From a checkpoint of a small mixture-of-experts model trained on Wikipedia.
Experts: 128 experts in each of 19 layers, 2 picks a token.
Training: a variant of Muon for the experts, 378M tokens, 5767 steps.
Below are experts of layer 3 (counted from 0) of a mixture-of-experts language model. Rows are named gate (a neuron's input weights, with its number), up (a neuron's input weights, with its number), down (a neuron's output weights, with its number) and show model dimensions 0-127. Each number is 50 + 15 x the weight over its row's rms, rounded and kept within 0 to 99.
Before each expert's rows: "gets" lists some tokens that make up at least twice as much of what it gets as of all text; "raises" lists some tokens whose logits its average output raises strongly, later layers aside. This comes from a sample of Wikipedia text that the model never trained on. Tokens count by the router's weight.

# expert 8
gets: "2", "3", "C", ";", "4", " Sp"
raises: "ered", "ills", "igs", "erg", "ers"
gate0:67 42 54 43 46 64 64 16 58 55 56 46 51 43 28 53 51 25 40 55 39 86 67 63 41 65 76 42 65 38 27 62 57 56 61 59 60 70 57 35 47 32 43 31 42 55 47 34 69 47 35 64 53 40 32 27 55 24 41 45 41 77 51 45 27 52 36 66 68 52 44 40 49 55 61 44 78 49 40 45 48 78 37 68 72 53 46 62 55 51 42 82 44 55 33 74 66 54 49 50 80 68 25 42 47 33 56 72 50 58 42 55 53 68 48 57 48 02 62 17 42 25 25 51 28 62 40 60
up0:61 44 67 45 29 62 51 57 61 44 79 84 41 42 35 43 82 54 49 55 57 23 20 31 59 56 35 53 30 55 57 43 59 37 59 47 22 30 37 41 42 47 34 71 51 46 49 59 62 70 59 48 53 74 50 69 56 52 48 53 65 36 33 73 70 25 75 32 36 29 71 46 57 50 42 56 22 67 52 55 34 50 31 27 49 51 76 61 34 37 68 36 66 31 74 55 41 29 41 51 65 39 56 70 56 60 39 22 31 48 45 20 55 41 57 57 60 39 45 69 50 75 72 61 17 61 50 54
down0:56 56 52 73 60 49 35 44 80 54 61 65 47 51 39 94 59 60 30 37 49 44 34 17 19 57 83 51 57 37 14 71 20 53 38 48 48 67 70 34 66 29 70 61 51 35 49 63 61 59 53 60 32 43 59 61 31 50 77 73 16 51 47 73 47 22 31 53 56 36 39 40 29 53 52 42 60 37 59 49 44 41 37 46 39 43 51 61 63 29 42 47 50 52 48 55 35 41 71 46 70 64 61 49 27 42 60 35 62 60 43 43 65 64 88 37 69 54 73 52 46 56 61 29 34 41 46 39

# expert 118
gets: "\n", " on", "ay", " January", " ran", " it"
raises: "chen", "away", "\").", "iac", "uge", "ken"
gate0:66 32 49 30 34 40 54 17 77 86 65 45 30 45 53 27 83 55 59 44 72 42 41 30 50 40 34 64 46 53 71 47 49 42 49 56 25 56 60 38 99 65 44 42 53 57 57 22 49 45 52 33 25 81 23 37 38 29 76 51 64 62 61 56 32 57 53 52 64 67 66 51 51 68 54 46 49 48 48 36 60 74 51 37 43 94 46 48 48 48 29 43 40 58 44 37 43 38 37 64 65 36 45 63 50 57 71 27 43 42 37 45 81 47 53 51 39 37 48 61 65 30 62 55 64 44 53 36
up0:37 72 49 75 61 53 36 78 38 31 42 71 64 57 41 72 26 28 30 53 36 60 70 51 50 70 64 47 49 40 23 69 61 59 51 63 76 48 48 42 23 27 33 56 50 46 29 73 55 63 53 75 68 19 74 40 45 55 26 33 25 43 29 41 72 36 48 52 41 34 45 59 60 24 42 44 52 46 48 60 49 37 57 77 51 24 57 64 46 61 58 48 79 53 64 59 58 68 57 17 43 74 62 46 56 53 20 59 65 56 57 70 15 62 36 56 52 52 51 35 37 53 31 60 48 57 46 38
down0:44 62 59 38 53 47 43 27 63 47 60 78 40 55 62 68 51 53 46 42 46 43 53 47 47 62 48 18 25 55 33 55 58 55 60 30 30 26 29 37 52 36 36 93 46 68 53 15 69 59 50 80 64 45 51 32 32 40 64 56 58 54 62 33 76 42 53 65 36 39 57 42 55 56 64 56 72 34 40 46 56 59 23 27 58 29 20 54 73 47 64 38 61 25 30 39 42 48 80 58 54 39 43 40 52 83 84 39 81 57 60 60 39 26 44 46 41 47 59 51 42 57 40 57 79 53 67 56

# expert 100
gets: " The", "ly", "aw", "to", "hen", " who"
raises: "ory", "enny", "imal"
gate0:64 45 41 39 21 65 59 53 38 52 71 33 43 35 44 74 35 83 66 48 51 51 60 74 55 70 34 22 59 42 48 74 18 40 65 42 46 58 42 58 46 36 40 59 56 39 58 43 25 41 73 76 44 91 30 70 50 54 47 67 50 59 63 33 56 57 43 33 75 42 53 36 33 73 49 51 41 38 25 36 41 46 55 46 71 69 58 64 90 51 45 49 41 57 52 44 65 64 35 42 42 45 71 65 55 70 28 57 32 41 42 62 40 47 59 58 35 20 29 29 10 52 45 48 63 43 59 52
up0:58 40 42 49 53 83 51 41 38 65 56 70 59 34 54 36 61 71 43 42 33 37 37 77 52 52 42 36 60 22 34 60 20 34 45 51 35 54 24 72 60 37 34 62 73 60 61 55 45 62 82 62 40 49 43 38 63 45 49 56 45 62 58 21 12 51 70 57 56 36 51 25 45 69 53 47 46 51 38 28 62 52 47 32 74 57 50 63 57 35 76 24 42 61 24 50 59 59 40 50 47 52 36 85 63 69 45 47 62 77 53 74 49 34 19 69 44 26 36 53 55 65 86 43 57 40 39 47
down0:42 51 29 42 53 70 52 67 64 57 41 74 39 46 49 65 40 46 31 48 48 37 41 72 66 58 54 36 46 38 65 48 32 37 51 56 43 25 43 46 65 67 50 70 60 48 52 16 52 63 61 42 37 42 28 62 38 72 47 56 80 73 28 65 48 63 15 69 42 53 53 52 39 30 15 60 42 50 32 53 38 58 59 60 47 26 38 59 01 46 42 26 39 55 44 77 58 48 51 61 39 40 57 29 44 72 54 35 58 46 50 38 95 80 49 66 70 52 42 35 57 54 56 44 71 63 74 66

# expert 7
gets: " to", " has", "==", " and", "The", " the"
raises: "ally", "ously", "onc", "que", "ually", "aux"
gate0:59 45 82 33 51 63 56 42 61 61 40 41 43 53 34 45 45 48 63 65 49 42 53 55 44 72 32 47 28 46 55 41 32 43 57 15 48 24 43 71 69 41 51 51 58 73 46 75 67 19 40 53 82 56 26 53 46 45 70 73 91 27 57 53 62 59 57 51 74 50 38 52 70 55 65 56 33 49 58 29 54 65 42 48 60 54 59 35 69 48 49 36 43 44 68 16 59 54 44 55 78 58 10 35 43 22 41 60 67 65 49 51 59 38 38 45 52 64 22 35 44 38 43 38 75 51 50 16
up0:26 51 53 53 36 49 44 32 42 76 35 78 22 49 52 34 64 71 63 59 54 71 22 60 53 41 79 60 55 26 61 48 37 74 63 46 55 36 33 35 36 43 60 55 56 35 53 53 72 32 43 80 74 35 62 17 21 51 45 69 35 67 41 44 32 47 49 64 43 69 35 49 36 69 47 47 64 45 13 22 51 66 51 43 41 45 38 52 42 66 69 45 89 40 66 40 52 52 64 44 48 59 71 70 55 40 51 63 29 47 47 66 54 52 55 42 70 48 65 65 41 22 50 44 29 70 54 20
down0:68 74 59 65 56 61 58 68 61 41 58 49 61 25 83 31 57 66 57 32 26 54 58 35 37 40 36 29 43 52 48 50 40 71 28 72 15 48 55 33 30 21 48 64 71 60 58 48 52 63 23 64 38 49 35 54 48 55 45 65 60 26 52 67 64 59 65 49 61 49 65 46 13 63 61 36 37 26 27 44 70 29 51 60 49 52 64 56 34 45 58 56 74 28 36 34 55 81 99 41 44 45 55 73 53 72 36 60 29 47 37 59 55 45 59 42 40 38 52 26 47 60 50 54 37 57 61 39

# expert 15
gets: "C", " early", " mid", " late", " d", " August"
raises: "chang", "own", "-", "form", "le", "way"
gate0:56 67 49 57 34 40 46 60 42 69 51 52 53 39 76 18 61 49 48 61 49 59 79 43 53 45 46 63 65 85 53 36 69 60 37 50 49 29 83 62 43 20 54 64 45 32 39 52 90 47 35 55 58 29 83 39 52 50 57 43 38 66 34 41 17 44 26 69 37 49 64 22 42 48 53 53 55 71 44 53 29 73 54 41 24 27 34 60 45 69 41 54 52 47 38 81 57 25 36 28 47 77 41 48 61 46 54 64 54 55 45 66 52 57 62 42 51 45 50 29 53 56 41 26 29 73 25 71
up0:36 50 46 35 32 56 51 62 42 43 58 43 56 52 49 49 48 59 45 51 10 51 23 46 58 23 79 72 56 73 55 78 34 35 45 36 37 10 49 44 34 53 37 37 44 59 55 63 49 73 59 27 35 37 67 50 48 59 42 61 60 68 59 63 83 26 54 25 31 42 38 62 24 42 49 69 41 79 49 41 41 35 42 55 72 68 40 63 53 73 58 60 36 51 58 59 47 49 56 48 49 44 56 60 52 91 67 35 38 67 40 44 59 45 47 82 46 46 54 59 25 25 47 63 52 82 60 19
down0:55 38 41 63 48 29 35 52 40 59 54 58 54 40 49 52 74 53 34 41 67 60 76 65 34 42 48 74 50 50 73 44 34 58 50 56 53 58 16 53 73 24 60 76 48 52 67 81 65 70 40 67 46 32 49 19 50 60 51 63 41 53 53 52 64 43 81 62 37 67 68 26 32 51 40 49 49 32 95 91 55 56 40 50 12 58 54 60 39 52 68 57 44 48 43 09 28 44 26 32 44 36 49 36 46 61 67 70 34 40 40 55 53 59 44 41 58 53 24 41 43 51 61 38 50 52 41 30

# expert 104
gets: "0", "an", "am", "ant", "son", "ai"
raises: "inc", "ral", "é", "ist"
gate0:43 64 67 43 59 43 50 47 58 78 48 32 61 51 58 26 80 78 54 38 72 31 57 31 50 62 56 59 65 31 54 48 64 22 37 64 14 22 78 31 59 66 42 56 41 43 47 61 77 52 22 65 34 32 40 53 37 59 52 39 50 52 41 55 39 47 27 36 60 28 84 34 35 56 46 30 52 33 53 42 59 54 74 46 35 40 48 60 30 53 51 45 55 40 19 67 51 18 51 45 65 60 60 57 60 53 60 72 55 55 58 49 53 39 49 60 38 16 67 54 59 47 56 90 55 81 44 33
up0:52 43 82 35 41 47 37 44 60 60 63 52 49 56 22 44 45 54 64 44 21 32 57 60 44 65 33 41 66 54 65 30 65 49 56 53 33 36 66 51 42 72 50 22 48 46 68 68 70 45 38 63 53 37 63 49 44 69 40 41 49 06 63 32 83 47 25 60 42 34 82 37 51 74 40 46 41 38 68 52 57 74 64 48 61 50 39 67 53 47 63 62 46 33 20 68 53 36 40 38 43 49 55 27 75 44 62 43 51 61 51 37 62 33 67 22 23 43 46 66 72 38 72 57 87 43 28 45
down0:16 39 56 68 60 51 57 20 31 32 44 32 47 35 65 56 56 37 46 59 47 49 56 26 60 49 60 25 61 24 52 56 34 58 49 87 47 45 63 43 47 35 66 26 69 44 78 52 50 72 51 42 51 68 34 55 26 61 53 51 50 68 43 48 48 50 56 47 55 06 31 54 34 71 46 40 34 66 31 81 46 50 29 36 46 59 48 66 46 93 39 56 52 64 62 45 54 65 62 70 69 81 45 37 37 69 48 40 52 71 66 65 40 38 52 38 13 64 59 56 65 53 55 47 48 46 49 20

# expert 11
gets: "3", "6", "2", "he", "4", "part"
raises: "6", ".", ","
gate0:55 58 43 30 69 31 51 62 83 61 48 13 58 93 63 47 36 51 65 55 54 43 62 64 44 54 43 53 12 29 27 38 67 56 30 61 23 25 34 35 50 50 32 49 11 56 55 59 42 67 78 28 29 44 77 52 54 39 40 64 33 57 43 48 71 50 63 59 62 28 60 47 51 39 57 50 49 48 81 60 73 34 49 74 46 47 47 50 59 34 37 61 31 46 53 60 58 45 58 24 44 36 51 70 62 69 72 59 29 68 37 43 54 49 43 62 48 58 65 37 44 36 69 69 43 62 62 29
up0:52 35 66 53 33 64 31 41 21 24 60 71 53 16 41 48 43 37 26 49 62 59 53 41 62 43 62 46 69 67 56 52 38 48 74 31 80 87 61 54 62 68 64 46 84 32 60 39 36 45 29 67 56 55 31 52 46 54 70 42 68 45 54 47 16 50 44 44 56 83 54 45 52 59 42 42 33 57 37 44 37 72 49 45 55 49 49 32 29 70 67 40 63 45 41 41 34 68 33 66 67 55 67 36 41 08 44 44 74 36 73 69 39 44 56 34 47 57 41 65 48 75 26 39 42 45 45 72
down0:44 42 60 71 47 48 45 44 47 23 55 62 24 36 42 61 89 65 48 33 59 43 48 46 51 34 29 58 63 51 50 32 62 52 74 22 67 40 70 81 70 68 56 56 73 69 67 63 47 73 74 57 57 86 69 46 61 29 18 29 40 55 42 67 32 55 23 38 59 60 63 45 36 46 28 29 54 67 49 44 49 23 51 43 51 38 58 48 57 52 27 61 33 51 46 46 53 59 35 20 55 25 69 41 54 47 42 54 38 75 53 61 50 15 42 52 36 52 51 28 46 66 61 49 29 52 73 61

# expert 88
gets: "1", " it", " ", " which", "á", "í"
raises: "oor", "ree", "irt"
gate0:41 51 57 55 69 65 53 49 31 72 53 33 99 54 42 43 49 33 52 42 49 40 42 39 78 78 39 43 70 48 69 42 51 60 43 41 31 57 46 64 63 43 45 56 54 36 59 58 51 50 46 42 07 62 27 66 70 44 43 80 75 73 40 54 39 59 35 32 44 37 57 70 28 99 40 53 14 55 45 35 56 58 55 35 58 47 60 38 38 57 51 49 43 33 48 47 38 29 52 55 48 49 68 66 55 49 62 44 44 66 55 78 43 56 50 54 42 38 37 40 20 67 59 63 39 77 39 16
up0:69 57 42 51 51 58 42 54 56 52 47 68 41 37 61 64 45 73 44 47 51 55 61 49 41 52 52 33 45 37 43 60 49 44 61 26 65 21 45 49 50 86 33 95 61 36 44 62 70 35 45 96 23 41 48 51 34 45 39 36 27 52 57 49 49 55 59 41 44 49 72 36 69 34 63 59 62 32 71 41 46 74 70 37 45 44 51 37 46 68 44 47 74 36 57 38 33 50 59 48 62 62 40 49 15 52 71 35 63 55 39 30 45 76 22 79 75 39 35 50 73 54 29 18 66 31 36 55
down0:41 34 72 62 74 42 25 28 52 57 37 10 39 62 66 76 41 60 64 53 38 70 65 65 37 49 39 52 43 87 21 60 43 59 16 85 55 63 26 64 59 39 53 47 60 51 59 24 45 63 61 64 55 66 28 66 38 41 62 59 65 53 37 56 64 45 52 60 45 55 53 54 43 33 65 68 49 24 69 41 83 54 42 41 30 30 44 37 62 59 35 50 46 50 49 76 28 43 47 60 35 57 40 35 45 53 60 64 54 44 61 29 50 51 37 45 33 56 35 49 34 36 67 11 58 60 51 79

# expert 41
gets: "1", " ", "ut", "P", "4", "/"
raises: "uer", "enth", "inder", " Films"
gate0:44 65 68 70 55 50 47 19 37 59 40 67 49 57 37 78 57 63 38 69 46 48 54 83 31 47 43 59 63 66 64 39 38 71 78 39 41 57 49 61 59 28 46 33 54 24 55 24 58 54 54 56 36 50 44 62 42 13 51 64 49 81 32 49 65 53 35 44 71 86 49 46 33 46 42 62 44 55 50 59 42 58 13 54 32 44 44 33 48 41 58 45 48 11 55 44 33 47 60 66 37 27 63 57 37 43 62 54 39 57 58 74 65 15 45 50 49 50 57 17 62 33 49 73 32 74 58 70
up0:50 63 50 40 15 66 42 61 72 33 56 39 42 54 46 40 51 30 56 27 55 58 40 32 47 63 62 62 52 48 41 60 47 46 59 65 66 49 41 32 46 29 49 99 69 40 66 34 35 39 57 81 63 42 22 22 45 33 24 31 51 62 63 39 56 43 57 47 16 27 42 52 69 46 61 26 73 14 47 75 68 67 57 68 47 39 48 38 26 58 37 52 63 78 41 42 59 37 71 42 59 79 38 57 39 53 46 45 77 79 50 53 47 38 58 51 48 54 59 75 44 37 62 58 57 57 55 59
down0:56 36 34 61 50 58 30 34 69 50 54 43 54 29 49 40 39 44 60 64 73 70 68 79 33 55 48 58 85 69 11 61 57 37 40 71 47 72 61 53 39 53 23 77 37 60 32 44 61 55 51 40 43 53 42 53 68 40 37 44 30 50 48 51 61 66 55 64 40 74 66 41 55 41 41 55 58 72 47 33 44 25 35 36 49 52 41 27 66 53 60 65 56 66 80 62 56 12 81 36 28 60 39 51 47 37 29 50 51 64 39 55 68 27 45 63 54 44 16 62 44 44 24 23 53 81 52 54

# expert 60
gets: "1", "4", "0", " It", "ire", " +"
raises: "war", "ru", "age", "boro", "ourse"
gate0:41 57 28 63 67 57 47 32 63 62 37 30 61 31 58 50 31 37 31 53 60 64 44 22 25 71 49 42 26 48 11 72 67 39 64 66 57 37 23 58 60 33 62 31 55 53 22 62 61 40 32 47 60 65 68 43 52 13 53 46 46 53 39 43 47 58 83 25 47 72 74 54 61 45 51 48 67 37 46 54 54 55 49 88 50 37 72 36 51 23 55 53 62 39 57 56 56 49 76 41 51 39 55 54 40 53 30 62 55 73 49 65 44 10 64 41 52 55 36 61 44 69 59 72 68 66 44 27
up0:37 68 59 21 27 39 63 35 43 23 51 26 45 68 65 52 66 58 82 28 39 43 56 69 73 49 57 69 58 68 50 37 55 52 33 54 71 43 24 19 43 37 30 66 60 42 60 41 63 67 71 60 65 44 57 52 35 56 49 46 55 43 53 49 34 56 35 69 53 38 28 65 49 66 51 36 45 51 57 33 34 83 37 45 48 52 35 48 73 81 15 48 71 76 44 63 44 36 50 58 56 80 37 40 51 43 55 61 33 48 71 52 62 66 51 69 19 67 46 45 49 60 46 25 32 20 34 53
down0:40 63 69 38 35 84 63 30 53 37 67 57 22 61 57 64 49 13 58 62 47 76 42 68 41 44 49 53 47 57 58 74 91 45 60 63 56 55 69 74 65 48 49 47 43 65 57 56 43 25 53 46 54 16 48 47 43 46 43 57 45 27 80 37 46 30 70 24 33 76 54 56 35 73 55 35 51 44 54 57 39 61 37 38 29 36 64 56 73 23 39 46 23 26 60 51 25 39 63 50 48 62 60 30 37 30 20 45 45 53 53 48 39 61 64 43 67 42 37 37 57 65 35 69 62 57 69 64

# expert 26
gets: "v", "m", "en", "c", "b", "h"
raises: "order", "by", " such", " theory", "read"
gate0:32 66 54 72 39 57 63 52 61 55 35 51 46 62 51 62 47 33 56 97 67 49 63 45 49 36 40 44 48 58 31 38 49 54 67 72 43 68 55 38 23 30 42 66 90 60 59 63 43 36 39 43 42 64 41 49 44 22 44 41 55 54 56 34 57 62 58 55 47 50 44 39 44 42 62 65 22 44 60 32 76 83 76 45 47 67 38 37 32 54 32 26 31 81 35 47 42 35 47 51 43 60 48 25 43 33 43 52 38 58 32 75 13 48 52 60 53 64 62 47 57 83 21 42 79 40 54 70
up0:29 52 63 49 48 45 37 70 47 66 53 21 51 45 36 58 51 49 35 82 36 31 61 40 54 56 45 64 48 83 51 49 62 46 50 28 63 58 69 65 09 31 42 41 52 44 35 56 31 45 40 49 68 51 55 41 74 28 64 81 34 69 33 34 37 52 57 50 76 78 41 55 40 81 63 77 22 46 61 42 80 49 79 45 55 53 46 33 72 37 59 23 35 65 28 37 50 50 36 55 30 51 57 43 35 39 47 42 57 52 54 76 29 66 27 62 66 45 68 54 33 54 33 41 70 44 56 63
down0:34 64 68 43 37 34 44 69 75 38 28 63 59 23 51 49 45 54 54 44 60 60 56 32 48 15 26 48 38 40 71 60 31 30 42 42 66 49 31 61 20 38 39 64 26 44 37 70 44 71 71 52 57 49 58 75 52 74 72 64 52 67 40 57 45 59 57 36 46 45 22 58 59 36 86 62 76 11 50 61 30 44 48 33 84 46 40 72 69 41 49 51 55 28 68 46 52 38 34 62 61 57 36 25 77 62 45 57 70 43 46 45 55 45 53 62 41 58 63 46 44 36 54 18 62 41 61 52

# expert 14
gets: "s", "ion", "ity", "op", "ine", "age"
raises: "ons", "ator", "ales", "ads", "ators", "ent"
gate0:47 59 55 51 29 45 50 27 34 56 64 52 67 65 26 52 56 46 58 55 54 59 58 59 46 66 60 56 58 40 74 53 46 31 35 12 62 34 68 49 56 62 22 37 53 49 49 47 57 58 40 51 30 67 45 57 61 76 36 54 48 82 38 65 32 43 46 34 55 48 70 56 65 60 66 44 56 52 60 32 36 38 62 38 45 16 86 48 66 48 59 21 58 78 42 57 39 42 56 50 92 16 42 25 55 33 62 43 16 65 35 75 72 72 58 22 38 30 56 40 34 55 49 49 55 56 40 59
up0:58 80 66 58 68 55 45 49 59 58 78 22 51 64 13 55 46 38 54 61 61 49 46 41 55 52 59 34 73 50 69 56 52 39 51 38 54 36 43 49 64 64 33 49 61 43 63 28 37 62 52 64 56 65 43 58 48 56 44 51 32 58 32 68 51 33 39 27 71 42 41 59 62 41 59 50 71 65 56 25 35 35 66 43 55 20 58 59 57 56 44 18 49 56 31 45 24 24 63 63 57 12 47 24 39 13 47 43 51 90 52 54 81 56 50 32 74 29 45 48 56 66 24 55 63 58 38 74
down0:65 54 55 44 50 49 28 45 52 36 38 42 56 50 83 41 26 41 50 61 67 39 62 33 56 41 31 49 31 40 38 60 62 52 61 68 40 55 42 51 39 50 51 83 56 58 52 54 36 59 33 52 23 48 49 17 40 61 42 48 46 55 37 67 81 30 67 68 46 82 59 61 52 47 48 33 40 23 40 33 65 34 70 76 54 83 78 67 58 28 32 50 33 37 46 57 47 44 61 36 76 41 62 72 39 87 53 61 41 41 29 29 73 51 14 38 56 57 62 77 44 48 61 36 27 56 55 56